Experts of a small language model.
Size: 10 layers, width 384, vocabulary 32000, 140M parameters.
Experts: 8 picks a token, a softmax router, a shared expert of 128 neurons.
Training: 305M tokens, 9103 steps.
Below are experts of layer 7 (counted from 0) of a mixture-of-experts language model. Rows are named router (the router's row for the expert), up (a neuron's input weights, with its number) and show model dimensions 320-351. Each number is 128 + 24 x the weight over its row's rms, rounded and kept within 0 to 255. Numbers have three digits each.
After each expert's rows: a language model's description of what the expert responds to. This comes from a sample of Wikipedia text that the model never trained on.

# expert 22
router:115161134118140127115112134134161113126118076143085109141129079142114121152109141139086132112171
up0:098162131131130116151121136139157147135131179117159123111120120161167137175127103152114135139156
up1:121168116153115111151132116130114123160139167104142139127081117110159136141177101111124131145102
up2:159130122146141141160083077145102125201112119111145147138095127114163139172095088130120123147122
up3:131122161138136172131157152125106149135100151160167135127127106164085120167132166120107132136100
up4:152120124143116142129093118155128119172134128146155127115116133133157139094173119164091136148121
up5:139122105171160101145077134144152078132134136133133123121131098157151120145203133157116135128135
up6:145099125132123147124126166125173157121103120118106134121124117142134099167131143126145193153187
up7:109142083133102106101121149128174121103129171113120091095104102140108153148120124130128125118149
up8:125162143141135112177121155141122114137153145155149133119117173095152148134193136129158137167093
up9:128115138111112143159132126164118112094119148138125090188107122132127168091148089109120136119080
up10:117127094128081124117148046144124158137130141118155121140140174116157134174148068109126142142098
up11:115128123136126125134125116162136143110145066161104079153108138113157141115135089105113132180126
up12:116143137101115150145101183159122108090113079144085113113108173133157119108107107123109144166137
up13:150123108120156124128148124130150102071148115128113135129132131089163116102121146117100142109134
up14:127140104138094108112096158115161061125169094113143109123097110135094101137123152130108128103167
up15:105127079141119126107120103112122130123158087168138129095141095162144121183138112140106166126134
up16:127150115143127131108121121117106142143121121155122116088137116154167129202117118167146188129131
up17:129105134123130127129128127113133131136058133149092113123131088142124141119113115135094120145165
up18:133083124064167143154133083127171108139086126120114123219140136135136141144099117159060132160169
up19:140159118183135117092129109128128114148144120048103125119084121090129127117093111111095118156129
up20:114105076152117130095133147126168149137113146129097075116117099130158125126125134131170161098116
up21:121136141173134177127111136124129139151119156102158113151096117140127136143137148153146126128138
up22:126108107135119108131146148106137151136064104122089075104176123111122106100163112119095137101173
up23:114118192145142132153116108126156149147106149141119131141139096145092139155129113143124097147107
up24:108128141089125134128114147111112098124080155147133116136106138133164110120142093156138149170120
up25:127117090109133128101102140108100143088171063164100123092143158133152052078095136135129134155156
up26:183135108089107115107141106128096103122129141128130143100125140190091134128117118150114120136154
up27:175129099126074132136135138087129134112172078085056111133121127141126116149121146112130105170125
Numbers in tables, statistics and unit conversions, especially bracketed converted values such as (29, (16, and counts like 64 or 5 rebounds.

# expert 40
router:146149168095130130096102118135108141130094101110131101122119109148098109157109153138107160110150
up0:113105111123185141161119141134115129174096087137099120126130139109147128111146110104175126107122
up1:106116168145133122096177130103139129112109164143126133185117141121089116120081156132106128122115
up2:130094135141156111173127082120105132113128089100142131168133156147133126133131147136155109090180
up3:166142127158095142064137138156153109145110117060139114153122087128071092134186165105073115137099
up4:133098119127159147120096127132143122109133119147101093135156138152142107126183125141163164115130
up5:148142129147126138152125083136113131081164130113141111138125133159183130126114118143132138132156
up6:142123177090121114127124103151131102119084139154114135132130149179144133142112111165061096160153
up7:096129109160207135131079095120127118121140145131165124195143113130068129102118107160155133121138
up8:152126132128175143172116102141103116088115152122124169129154153183136125106120109127139159139138
up9:148094110142117119129095124120123131080126148168115146103162133116157128103143120159093154154080
up10:146114139163108141152110130122150162127136167091139120172162081117105122134136112109133165119142
up11:142124098151122096113093158052142122111142113121131139172181134205128179122127139114173188113112
up12:082099123113158128127138153136110134120058140126137095126126128129156160139147141155115134148122
up13:138144121173122128120120157127137140120128113089146132117119097165133081129157119134088122108091
up14:125120102144107136127148053162105136133127152112118156117147114109144160113150181129171122152134
up15:130118069110116108172107132129098108092079137130143116137116120123163145118120121146119127131084
up16:106116088114109112153089119136107135051121109132113128121128149096159132110148123132140127152120
up17:115127072140167118155155086139128103130149185117120136117130135130169136143109142126078108159148
up18:155122117140176154182149111075138153157171124145153122099117115107208154132126122133145125118125
up19:135132119124147135116138133114122136157112092134139120114112125135150121123112113160137164109168
up20:124120136139135128188130144157137120148138137149091139114127135104177111116147113129183117144133
up21:126179168146107128143125131168142137155097121113111133106105109129146070133148156141117131089132
up22:117131141080151197178115148138118100126122107146115113123140095147114127078125138132121112143127
up23:154091077132156096173122105140124143147140126121140143130116121097121121089146109125166119173113
up24:105115132159153139116169072104147122107126108171102149133131120105183148136139160116139146128114
up25:163131137161078121107134142129145106165139135104130138131158115114129114137145084082151141177142
up26:116121146134110150154151140099137138134119102147120158159112090150176121112135169149150151152050
up27:133134120074114125174127139181135119152120147111103122092152142099151163133117138094151100146131
Opening capitalised fragments of rare names and Latin taxa, as in Hart-wig, Glen-toran, ha-ematocarpa; also cuneiform byte tokens.

# expert 43
router:104162128089084165110127120154118119134167078135117101144115104119069125126111125156136156121179
up0:117093122143113144046118119139138163101117119149131141124144105152133135114156105153100153080127
up1:141137130096126119127105120137154127142133133118094084120119105182136112217125136135139143081159
up2:109132112088134141168081095111208100128143138127132112129119107113133173157133123186142155124166
up3:158115131099108098160128119143143125162123129145133124117137139136157124176098104123126122153179
up4:118131135120171157145116108115133103169133137147137138105169136135112125143123145148130117091145
up5:150114141123103100133174132119097141117075150131129143121097143113175171132078134110134130147121
up6:128141130131109162142128137190112104082116107107145072116136137184107125119143114160134116087084
up7:114143147100125127060130151136164140126149138146129131102114129142174099112105120117154121166137
up8:116091120129153140158087091116118135143121096130128127116141077124134097122141138130110143098114
up9:087102128099140140149101149120153131126069103154087120155135114103176149158148128100097139133108
up10:125128143101155100126094095079102111112108134134134102175141132161114145132154137130123107063136
up11:117136140092133123093124158131064130154103125146121045137148108149106100157162135113107120077123
up12:111124079122092134106159102128105118114134136140166114118149097161105175151152126104087151105143
up13:111124126186156184133134162124109118169126120140106121095074121093115104110092131094127145138096
up14:128131135111154164128135147157128168104121121175118110143084120057181125134116118127106159108162
up15:155145105143144108149145156174108100076139103109130127113073117136117128119078167113138127076128
up16:106145146124143118137101131114142153135120153182127091125129141114147174139118145183131125114145
up17:163118151110088115107147123135145150105111114102163135119098139158110101129135152130098088140139
up18:126156122121103119150148131096172120095153086112122070163125093150081118139119107136133142154158
up19:120134121098116123147152118144147146132133127128149161139148152126156156177137126154142116131189
up20:109143115140146098054135087114127095155153118136131135125140091150140108134138164147100146130139
up21:128127130130136182131155117153129159118118112141102173144150100126151133101188158131123111142162
up22:136141107108134136094141124144137171112153150130103112134123148109164125134135123139111117135119
up23:140152084095126144160125140121128160149115118138120115129122122092129118106150113108125170152150
up24:124119107146113130144126094146109180084126095119140110130109140134130117116150128111120154072096
up25:104108153190108100155076104119130120127148131132090083116121111160143132125097133145126109151109
up26:112136160152161147143118162177096130121097121130129149170133112110124152164099136143095101123114
up27:119160145140137116124085153116156150152109161098134109134107108125170171154107133149121150133139
Compass and place words in geographic descriptions, such as north, south, located, near, along, plus line breaks and dashes in location infoboxes.

# expert 7
router:151107134126110142133111126167158116084101131127143093161096119143116151145096145150130135067163
up0:103141134097119125128134109142131122106119170144141092096172135154138130148158154105140158101118
up1:125110138100114117125123157129155131113113143108124167176161089161140131159136124129108121122111
up2:110129066121114167123122108123172149127101102131091137119122134129187112151174106158104132162134
up3:167144167149127141098126189100122107138176110148130124118152103141079120129119186146147139141152
up4:082138147101108130111107097133127175136147121150112098129087111115115137135142163134091121139128
up5:137133099076152113136141148124163115102129118128135153127106125137111136137116151112147155120117
up6:172113132125117124126197106065160086133151115116120140144122111136156107103127133137132171135144
up7:125122116118152129125145131125156130101118121147123121110087137096138153149094130162145142181155
up8:124112112142117106118093077113183095108184132115147126159150094153102104169131106149090140089135
up9:131122120133103118122107173144090130177138134111109108132143112124109121132171125132142160137143
up10:126157115134155133098132110113109072090166091091119118142142149120110101169098155142175163088136
up11:129120138100109132128073170126103144159126094143145098123088130111113145133130117151140145136128
up12:125107138113143135151125090089186156106119136142146148112124113086187167172117101140146158159165
up13:126140140119107110126148091108108112089184124137105115094134119164114104116137154162134134121119
up14:131151137119087171128110139114118110155120083136107070156074131130128134121150126102110079133135
up15:102141130081147129117113120149115114151101142117122126156110148143127154144129105122112216163123
up16:060128158124078103110106070148097157128148100139131132096050135134118115128131124152114119142111
up17:114114149097102130179213073118136094095133094112106079123123128144129103146122143180104118093140
up18:149145107116104138142113095122138153121175147143116099113150144130125102129134071158164152182148
up19:134118123164146127092120146146127129100204106118092159150153098153132097108120139159130141142124
up20:106094132102118106112109122122169090142108114119150161144138120134122131150152094129151165129122
up21:160160113177149117060149128069110127153137120096120093115110119124127109171100200120146138155130
up22:114109136134140114096145096152126117126132175104138113140071127166092093131148129145110136104121
up23:127119129130092144138123172122115143142126119151113065097075134054133121133150138118146123138164
up24:126130119089101149163133123127164094097123133154139186159140142141133119090117141121148156135121
up25:140107129123098098128119135109143135143119143097119116084143133117178125126100155191116104134123
up26:171140144121106122143144134091129099114166135107101067149117132139116118103106100134137131103147
up27:154121132129134153123141111105143091176118117142144142095148131138148131136110152098130160131126
Commas closing a clause or date, and time nouns or years ending a phrase, such as "28," "2018," season, weeks.

# expert 55
router:118165146130135142112117148129150100132134121116139106177127074140116088161070130144128171117185
up0:134086139073124137082132157140116128139097191140122089117114138143104123141147140104110106167132
up1:107142127122136129130127139134158091123145135095108135153113105123138105116128123139126138149131
up2:128142142108182105132110120135139160150118111090136145149120106186124145126112130169104163152140
up3:083131127134133158162099126148125105109143136094099157133094056093121120097127125156131114145139
up4:115122154119115136148130136127116159105113151124129135169138138129146106126116087118099157135106
up5:165106136127120134122127143109123163113125107127109105101059176117122108124167153088097123167144
up6:105136148152156123138116118125124152139134117131134104130124089112120148099153140127153100129119
up7:093111090140117103136077080152110113105126102124141133128154128122122113125107141117097104123076
up8:122150112125167123105127152110142138151110116131140118160109134150111156158109130102152099178148
up9:171151134142127159104123142143139066110164130107132137116120150134128143132105150164145122101191
up10:110121100134067138113111113106115131138116137158130091115084128142105115111169130125176125100118
up11:131123105115143126086152142131120134131125109129136092137084135120147139149138174087135122186156
up12:132110142141157139176141113151138153154129121133100153070124149121141118117125142133116125098159
up13:107159133111114095108098126107158164143050108128143127155117109154112093159119128124110128172131
up14:140180169130136155116115151110137117125137145126112113113081119134124137100098107098123129090131
up15:108161133154168118110120193152156097101138134130137109127100159149112118115062128156133132067171
up16:136114127096133130090121149122124131170132129138100149142070083114117113100128145133072115110107
up17:115090149148150124158146112146125148109113082162127149116118128140115095098147139099113149126159
up18:140156184127101137132139087134128126080148143090109085138175121129138150146110109132132123115142
up19:127129122101139109109088156107118096155115132117120063125070126113127134146102130098157085147129
up20:127101108167148134134100153162134137147141135096128125072136115113126118139092152129169142154151
up21:113098133137142155145117132135142127156110138085108099112157120100126141145151110160131110150122
up22:133172181157140110113146151140119127090151094127119099131090160133111085088132120154128101049113
up23:117135150106093120171088137120121174095081126180138107110115141160102130143098123117113173117143
up24:110129166149159117117095135164129148162128119159125155124114118117130144178121153143117171139187
up25:133131105133109125125128097100157105135141081143110130137141106109171147095146154168167169118094
up26:103109145159130102108118167137109117134068156145137099123135131103148142137176112127135125123107
up27:075127128142134151188129099144147158130134135122113110069133154113146147099153138129115131144135
Given names and name pieces of people, especially Chinese surnames and syllables like Hong, Lee, Deng, Lin, and English first names.

# expert 14
router:170131175090154147126136155121113092125150109123111076130134082139122108152086148130142164128172
up0:113161090143136154153119098198133098116143135101097063121166143116138130145142130177124156113121
up1:105116118126104134131110143117136115165138138141146153116114066090106089117128158127112122062166
up2:139116098144112166123100135120114158123118131143118141116156130085163122113128133134138160113114
up3:135101114125120164109150161162129157107132141167121143124146164107102127144143092119106095152153
up4:137133172130120101114166140153158129117102092103134129131154129158140144131146129139136128107153
up5:178117113202173072132141150124113138103131129135142161127170116132135110096125113140120095093135
up6:091140048138153123114119106148124074099128129154118091082135117116124100165141116157143153125114
up7:135166189096137113095144121133108079147111122148129118173121125122188155112150099117120095103118
up8:086167146125140114137121128121132104118112130156097091128146136147102099121124120145078129100142
up9:114116107167159143131083125146163083126159139090075112098117089146128108147165149188123123113106
up10:137167163124156121158131119140120131130082117114097103136102139156152106138097109116137110143122
up11:106142108118117121141113105165151100097142101133088130115088121148124164101104163148106118138120
up12:176121178144123108122125138135132123145121106119068106124087103128085139137104163143128139117127
up13:134129106171117149137115165076134089136113154078089164142141140121120105191134203156111134133147
up14:131104129120135176122133143154121178115099117114099138135125126060104156133116130104118094137121
up15:117126126121144153085097154117101112138094136134133127127149166172147129138126145121133165110169
up16:160088130105141137110114095114118155165129128157145104145137096148100157136110105164118172130121
up17:128140107151129108084156143153106112126103121127137118080096139115130138158144149103127131102135
up18:135141110109159115127110135151114150134097114164147113128119137113120177070133120103140138109162
up19:086169104098115101149109139105136107121110110100118083152103141163124139119124070118080148126117
up20:134089150134115104079130137139126175130123120136117123138135105157158126125148098113140094174109
up21:133172084122112143126104174110179130085124086140121144134093161133139128130179168114112178162133
up22:071145161118117139103070133136130087134124129131155117106131146137106072130169123120086128099149
up23:135072123114110125076126178114115185131149131171170123140129117099119165120134111138119110149109
up24:132167130116139126151127104153115103145104114131147132139127148110171099118138100125091130143107
up25:167119094126096134127129105114151148120113119104138088129129084138111081189160173151130104149119
up26:143118143142142139109127116109117127144128114125113092119146109122159142150124091138120169142134
up27:100129108140111120097115117121134134114106120143082136127082139114116137162139099132088131152146
Words and pieces in sports team, league and cup names, often in tables or honours lists, such as League, FC, Sox, VfL.

# expert 2
router:139148145100110142125092129168157136127096095097111101095136073134112096167099146152094147113171
up0:138124114136109145153161111127161146129128160173171098138121109136138129143107129173087119141180
up1:175137079110098148127139103114162118122122161091174142135148103155119179135100196120134129148134
up2:145101122127079135104116112094120107136184117195157121140143111153160171153147170119090097143129
up3:118144142144181131137164095159138135084163121110076135108096137159098107129118074137105092091132
up4:118141149146077116157129135133113138132152128127148134120110112096141130127146111122152128133149
up5:134126135119134142118129138108124133116131113124134121171098149162119140178137124142147092110111
up6:114124112126135148133147162165126110091126112123178149101116117125158166109089114096136155114118
up7:107110156104112145125130123154124100128088103110130082143127114141124112115145152112099105134106
up8:127126210161114152128102133120137102124128071132156096143115104167112122134118161129155117138151
up9:097151129158112141163108148160121161096130153119123096106101112138184069112121100116150124144145
up10:140130141120153136102108202132150138145105123066121097156121135096105182125172171112111119150150
up11:159116087087132170120124135131155112098121148110154150149136138107124158121083136135108142110150
up12:142136135136134121149115093137107075140132133224148152122130153140120140094103110163142158140151
up13:135152086140133110145148152088148118139175150134130145123168155143142140153115144145128125124190
up14:130135192139179116137100159150115161132214119151132142194112121098094127114132114135102116163128
up15:135102136140120129086097116101143131128130130111139140173119140126092123113128124099146133162129
up16:139082115117153132156125145093146129151137130164166116176126133139138141146148115138120113138142
up17:113129117090179190151099128133127109148113111171108133160166085138123136154131117136122134121109
up18:105131114140118102167108155132130116145137135168146121092127124118116161156136148139108164114124
up19:162128138143117145126132145163138087127127091149092116147140101161072116132111153152144107119095
up20:138100126089141190129142131085135136129089106133166144124134115143136156171152144158116128151117
up21:165148124104079126135184111153130136148142157132107126126099136098155125138136136162153124153123
up22:130155136102123105125080183116116131146087134063116097099136152135133076153147111088143116138102
up23:099135131142123129107130108100100130139130138134115132127134115114165110151127123160123124129101
up24:126110123134125162108134141173142088132158179142120145164124131125115112135147135130148140162131
up25:151090135081133127114093068124111128151159113133128082122125108089120129180080087145122120088157
up26:114144198150110118130113158109105156144097112140123066142135128156134091153172158109122123051101
up27:147124073149161156138115115129132157131149173118111154130112123139157123126119092130119121107162
First pieces of split words, often Latin prefixes or after hyphens or quotes, such as de, pro, sub, anti, fe.

# expert 38
router:128134163105137156110115146128134094123161131108131095135137103112125107152098114146117151111175
up0:133122146123120131133130128168138142163140136149086064112142102145102120189131129109116136188123
up1:111115117093111124182100098116134120106119144136113145138149136155122156111146138119148117079182
up2:139087095100126106134133132141102137118131129156131133062121129163115117105075134116110117081144
up3:154124125072137130131121099129123159118121144070147099109140096133097119157131187152112131100158
up4:130101101073151188133152152125152101127127112124125111110114127124139115150111121145091127158111
up5:123129077135122186157122171179165116126117103115112127124087101134115117159113142123093136134103
up6:139138130090116111120123116094138144125082121074136104164150152149121132137118149110118133095128
up7:142126154135162153137120126113122138112120111133074128104146178170139154160090101155144153117144
up8:175117126123081130105147130072085147097118120180123131162123128148144110120073108081103143114094
up9:140160129130119163162116115165131092102114138112117085104123152102117097131108128109133149127110
up10:115087114138109182129138165155128126132130130127129102137106118086076179168137169115088124114127
up11:169112097149119135121117103168120096141154114109110094090132116127092111115116100174118141153143
up12:132136163114136157123149139100127136138135142178113161129164159129166106105159136105168152162164
up13:139067140095129127119163147111133113124113126140083099144124103107124095146150107103166111178167
up14:186101161120134119117164110144096114177123135123103147139134130135148095138122104064123105111146
up15:139115113126112142094095141145104129140115126139119119128135105122104147142150087120161103126147
up16:124163115136112077142101105170128127134126126116092124147076144139088195113164116118136151149138
up17:122122123135148142145100136140127145119117161113107094131122101125146163112111126161169163138085
up18:125172111147136117136088130164096132150126126136116157165138145138136159124101145157130141111137
up19:114127111172130114154145097165136134135134122114151140120155118111167115150144132130100112120123
up20:154123159108130132126136096109120139100129101107126144136156092083110112136132165168170129128145
up21:121107138096170064129108133087173140155110123096122110156106145125179148097147145149123143120113
up22:147136129159128151114125163116149076142128098135141114113133105100096114156108160115109126070132
up23:166122148164131166128122141110124166087133127111154145119143167134115115112123172137101149138112
up24:110123108097163104139162123117138120134121141163068091094129110116151129138133133173123108120116
up25:134132148111135159127089103119139125099125142119129105104126126136100185145144125166129215153176
up26:126130101137146181156110161221123121136124147121087126129132103136129114109150116143085105120111
up27:106124107176140118113113106148133182155141142135125134167117095127166082142141109130133104145125
City, state and directional words inside team, university or institution names, such as United, National, St. Louis, Boston Red.

# expert 42
router:140131150085123156117103111164144120155125098095106127133081102139126127160112167139125161116150
up0:131130144109131146119087106178130104145140154146120105149122122088091171188146128141077124108106
up1:119175123159172158105104114164163115132096065174168147119129119127135118147095155139117139077125
up2:123167097154106137141125156097137150128131154148095099157121164172126118109144121172089211119161
up3:136104108151118162131131137136123084132134121137137160128150104107135129124117085123133153104095
up4:132120097145137193130110162125137141138096121121164103143168093124150111154138114140086130115119
up5:134147101113175154094118135108116114129137126176122141115128115149130134146130142149093163096152
up6:125171086107102132107142151069141129151118091117139153137121138146094134126131117133133158126138
up7:103143115124158099130114130114105149140128176129107123156106144109133140085166173129143082133102
up8:145106163134104126106098104086136077131101119136130100159099111149075132133157170134094163121151
up9:133093163125167162103155139128162082130119095126128142129122092125123082110111167143133155158139
up10:125123155148102117129103155131139184117145142112109120126080124161071149152109117122129143120178
up11:130114120119132114153099139135137101114139161163154117132123106133114121164114106147153133089138
up12:152138169055094135108095112115089091157110119144134126149148148158072114111129118143116149133121
up13:118142159199113151138107131141128125178126142095132136130090124113164113152102131128124146140112
up14:154138110089170158130144074163141158147114136147146148133085112111091102139137135138138119128226
up15:186115131150132104102103126085101101114139119101105114104195115105094149114084135157132146105138
up16:126125119112120137134115155150146126140121152161103123123125155145151164130147141140108112125123
up17:100140130118102114123083138129117145120095106116137079154177088176108129135121145155141129090148
up18:129128144111139116126097124144124155083078092122171117117115105090078097170147164132089123100148
up19:149108105115137168118127177128140147138118099093108125141118107116167137139190091164129129102131
up20:145142110118103163131086146157138152113090104106098141099094134141098139139118166132127098091189
up21:163128142127128129130169112137101132167133102094145146132137120117161148151150172128178107135148
up22:160112156121060170141121120154117102106142121112113121104082146150120112162150118142159133145144
up23:151126100102129112101141115100144121127109062141114134194130150185102145108059160135138156137126
up24:159163086077134116128134153114137090143106104106165144133078138112122153179164171168103155089151
up25:126081119112117177138111146115132092149113095129109118106112137148132148144161129152127208136149
up26:109111104126119169113108163142143135140122111153127108116115141096128101144137044149151123121153
up27:159126106125151146107101154114131145140112102172118131142082185171117146135138124121135144148077
Digits and numerals in tables, rankings, dates and model codes like CH-46, VC-25B, ME-47 and Roman numerals II, III.

# expert 5
router:124166148127111155108135121121149120126105074125114085118131100106124149158097179132130127123144
up0:150148136090137130110056136114107131131098131130124142138093131089128114122147097128139129160126
up1:143096127117159099103163152126146143144085108140106132137113142137120122138122144161101093143126
up2:138140117146119086150099109106036127144183115149145130096139130132138100096126093151117149106135
up3:137120128107127114124152068108149132124156094153155123155081128167142074154157118114118127080118
up4:172107110093164103134138158105118130146157119153078123117097090146162104113130136130105105117131
up5:130115091129154119108154108165143155128061145116153147111060154098140151115158119115118163099134
up6:104075161107142136139148113133118109154114167132132062141126100129139147163084101096144104112160
up7:119103154147128120107149105152111128117112161102129111188103158148108124104094106171120139117131
up8:121108130145158158150126100133107117110114108149122135113131123127163126135133132205134104154101
up9:171127154120132138110089186115136111144141115121089111113117135130106149131130137147088142125138
up10:081127139125155157137140176122125145141107143146131160129161140097157125161129106131165129128138
up11:115103147115107131159125116148134125121140111129142122179120154141119113094129086124149167124121
up12:153111156122142094105117152140154134133133137131110161133164149103120171130118125094148143107138
up13:143130135119130131115133150105143132142128142125141144153144113124166105155143079129138173126130
up14:165124137121152128139115137138124150113151148108126135150111113139136101072148140164111169142118
up15:154099135112130157193142148140116083125134158131136092110106137125112138158134124112081121143148
up16:118127126093120148094125149113147131095080139101149132119135108169111139149138121122126107127119
up17:119147146148106108110123115146107142146071132117146083163112154077107187162114163128139113127133
up18:104084102152122149129140129108139134104098190123140144135133099104169129158144092118126110131113
up19:136113112105154089155152129124112079124161115128126159126105107096126126120157118117107114120164
up20:167125128130119096105129169108130133151156136123106115138109142157106117183126124123126123174093
up21:091101099095115122143126148161161109096108143131144129141153124099148151164123144067122074128130
up22:097176107153154140189139171119118127130170139100148091099138094122169127178100127158136182152132
up23:104145092166125140128126105119158141157123150108129125104118107120132160111153162159118163143120
up24:124164109107083129155157100173117112155106101106092126122095142121144078100148137113109138138112
up25:140114114111110094119139136109141113136118119108139127142097104131127105149145078163122123135096
up26:117069157162110106120133119121142164125132123114143127132123133121137115120122129141151156102159
up27:107124124131134135093114139118128145126110113130132136114188117111184133163130121123144113098130
Commas, subordinators and linkers opening or joining clauses in narrative prose, such as when, where, However, because, that, and year-ending commas after By 2016.

# expert 6
router:141125126105096152128106117143154123076123107129128133136074137124101139160112146151112141096146
up0:130103159107168110073105117158197135097107170124092157148093104135142096140116132119119147164131
up1:107102110143153108165130163144121112130119126148131098141141130151113131109109123130156148092146
up2:097096131137142091076113119125110130126139123139124121139119097197107134126157151128127131151127
up3:069149151149137173140127122094102135127141096148134126125131099163148102117148115134109124112133
up4:142141083091148152118137152152119101112126125123124081160145132112124111156124104132146146124125
up5:126173121130131099134106143112146150190091146097130098118131130086135131122144111125145146100133
up6:104133096144134153107110123196092145114159170132155141110116121171086136121143089176094186133132
up7:129115119156103118132122127129128078140128140151087119127135109110087150084167098089148134141150
up8:103099087154134105143095125134128103105120171089127092137117073112117134108197144108108107140143
up9:150135122095107110124136115104150117110131131163099136131161127081169141107113100129132117129123
up10:127147133117146132169139119132104167132126098151137125115135122102174110110109135132130113129140
up11:098115147197177177100124126141157105087108143101156135162130115097092111094149136090115111096121
up12:101112103124146107086103134110132117146129183144120124131109123118087140114087156157146141193143
up13:140134086120094128128123112086123111113120125125132169090198133105200122130119125134132153152102
up14:132153128110179131091146170103135070121135142094096117161114116089171141176124126128143136097127
up15:117085109120132118140125149170119103113128118099157110115142111134120108147153120133131144123129
up16:121122143168180108111127159161123128145090151129104109160186121138171113156133104141118186123135
up17:134141142134103180166104129092131136191126100151122104129070118149156148154147122138148094109133
up18:123131115119122162143097109131143113187135149167124129144101118119143128151174134140166129140134
up19:126146115103129104116067161116134134160109141105094133095113116128105125131098121147088163143110
up20:132149119113103131118168133105147140187127106133140092159143116132126140151146131111146163132143
up21:131154151096109136170121116154106111169087111103139116125112119090119130127105124141144130130152
up22:145136126091124142098166113123130115129119090115114139111139117107127105170101128121105172142131
up23:153109125091181132154122138132119122155081118150120107128160128150163100145147132154135147131136
up24:103129135117107114138148156169164129176110092105127116094093127125090113155134197124109099134148
up25:156130123112088160118161119129156124119124110153140145100167127092175116137139097099136175138129
up26:145091140099119100135094144179163116142098178131144141129159135143081167136133090128148103126128
up27:107132127131159131095145113133160110097121120121122136109096119125112129180122166139126098162127
Commas, often after a name or year, that open appositives or relative clauses like "Charles McCarthy, a" or "Dweik, who"; also dashes and table bars.

# expert 39
router:122128158124177154087118153156138149114078126130116124157130102149128143147093114125094130117151
up0:110104125084129133151130130134142132140107142115135149146089121161117143174107177150128134110128
up1:170104141150091144084086155109130116136162092127152130069145102119142108154090143114125138131112
up2:129120111112131107086081161080156157192136112101128165118110131096147081106114151166129117138115
up3:157138128153070103120121135148128108131078155145098121149110102137150135145139105131156160106129
up4:161118126158114166087183136097137150128159108110152093132119127141118096171050138135162119069118
up5:121165115136125143113076156125183115113112113114110126103127128144146113164119127153103128156115
up6:188163103109092106120153129114144155106102132135140107155119103157112090122123069148122130115149
up7:112123106131139133116140148150148125107160121178124144127122092136141120138142134126135093105123
up8:220146149139135137126137133143100137164100156100113124139159128123142139150146123122168121123160
up9:136133078163142147151111131125121113157104102083118132127113135119121112140175125149088113140129
up10:152122117118134101168122153145128140148114109097159121140143138143148164139142132126106144171163
up11:113132131115133165082161130068159127108148091126137112165161125097123119151093110111144135177150
up12:150118108102113118129143074114120142117109072114118128145142147106102110128133121162139155131113
up13:148148155140126097123116116127098138166084097135162136116137130112163132124187117129150164120112
up14:097129126101139150170120127099131147070095113111100081167157112154135156146094141143084147158117
up15:101143137115143067131153122091139139144117146151090129147126123108131107113127146140155117143111
up16:123099127098145073101125095129139115137120149170124130094145110122131138122164138142126133143146
up17:143157116137080126123123158090136112081143146103150100160142086134148129153090138132135162071134
up18:123144154161125145150117130146094105158148103144140137066117120100157146125158114146160130138132
up19:090114137127153114139130190126169144137146130155152114165133074169148131127094162148113108077148
up20:141127104125136095112110154126160111145133143113121151141140171122138133143124130146123089172125
up21:105121101124137109135137147131136131125092110082160103147128090122127088127121133106114131148164
up22:120136121124159129192110126150096109137037119126118118141112159127119136090172114111073124116092
up23:096113098139120138104106122054145143110175109152090146113096152106105065131087124126160110131144
up24:103121159115126111139102134095136122132138135109127121201122142147161122182120127139156164115145
up25:126096118141121103119134129112167106094105094136122136162133125132139127101172140130073151102132
up26:130165105128126147166120143140118124076152135087104143142165109131112107142108133153133149126134
up27:128109124153142131120113129170114113193108134093124118097114098153144141128143139148140124175143
Percent signs, decimal endings of percentages, and unit words after numbers, such as million, %, km, mph, lb.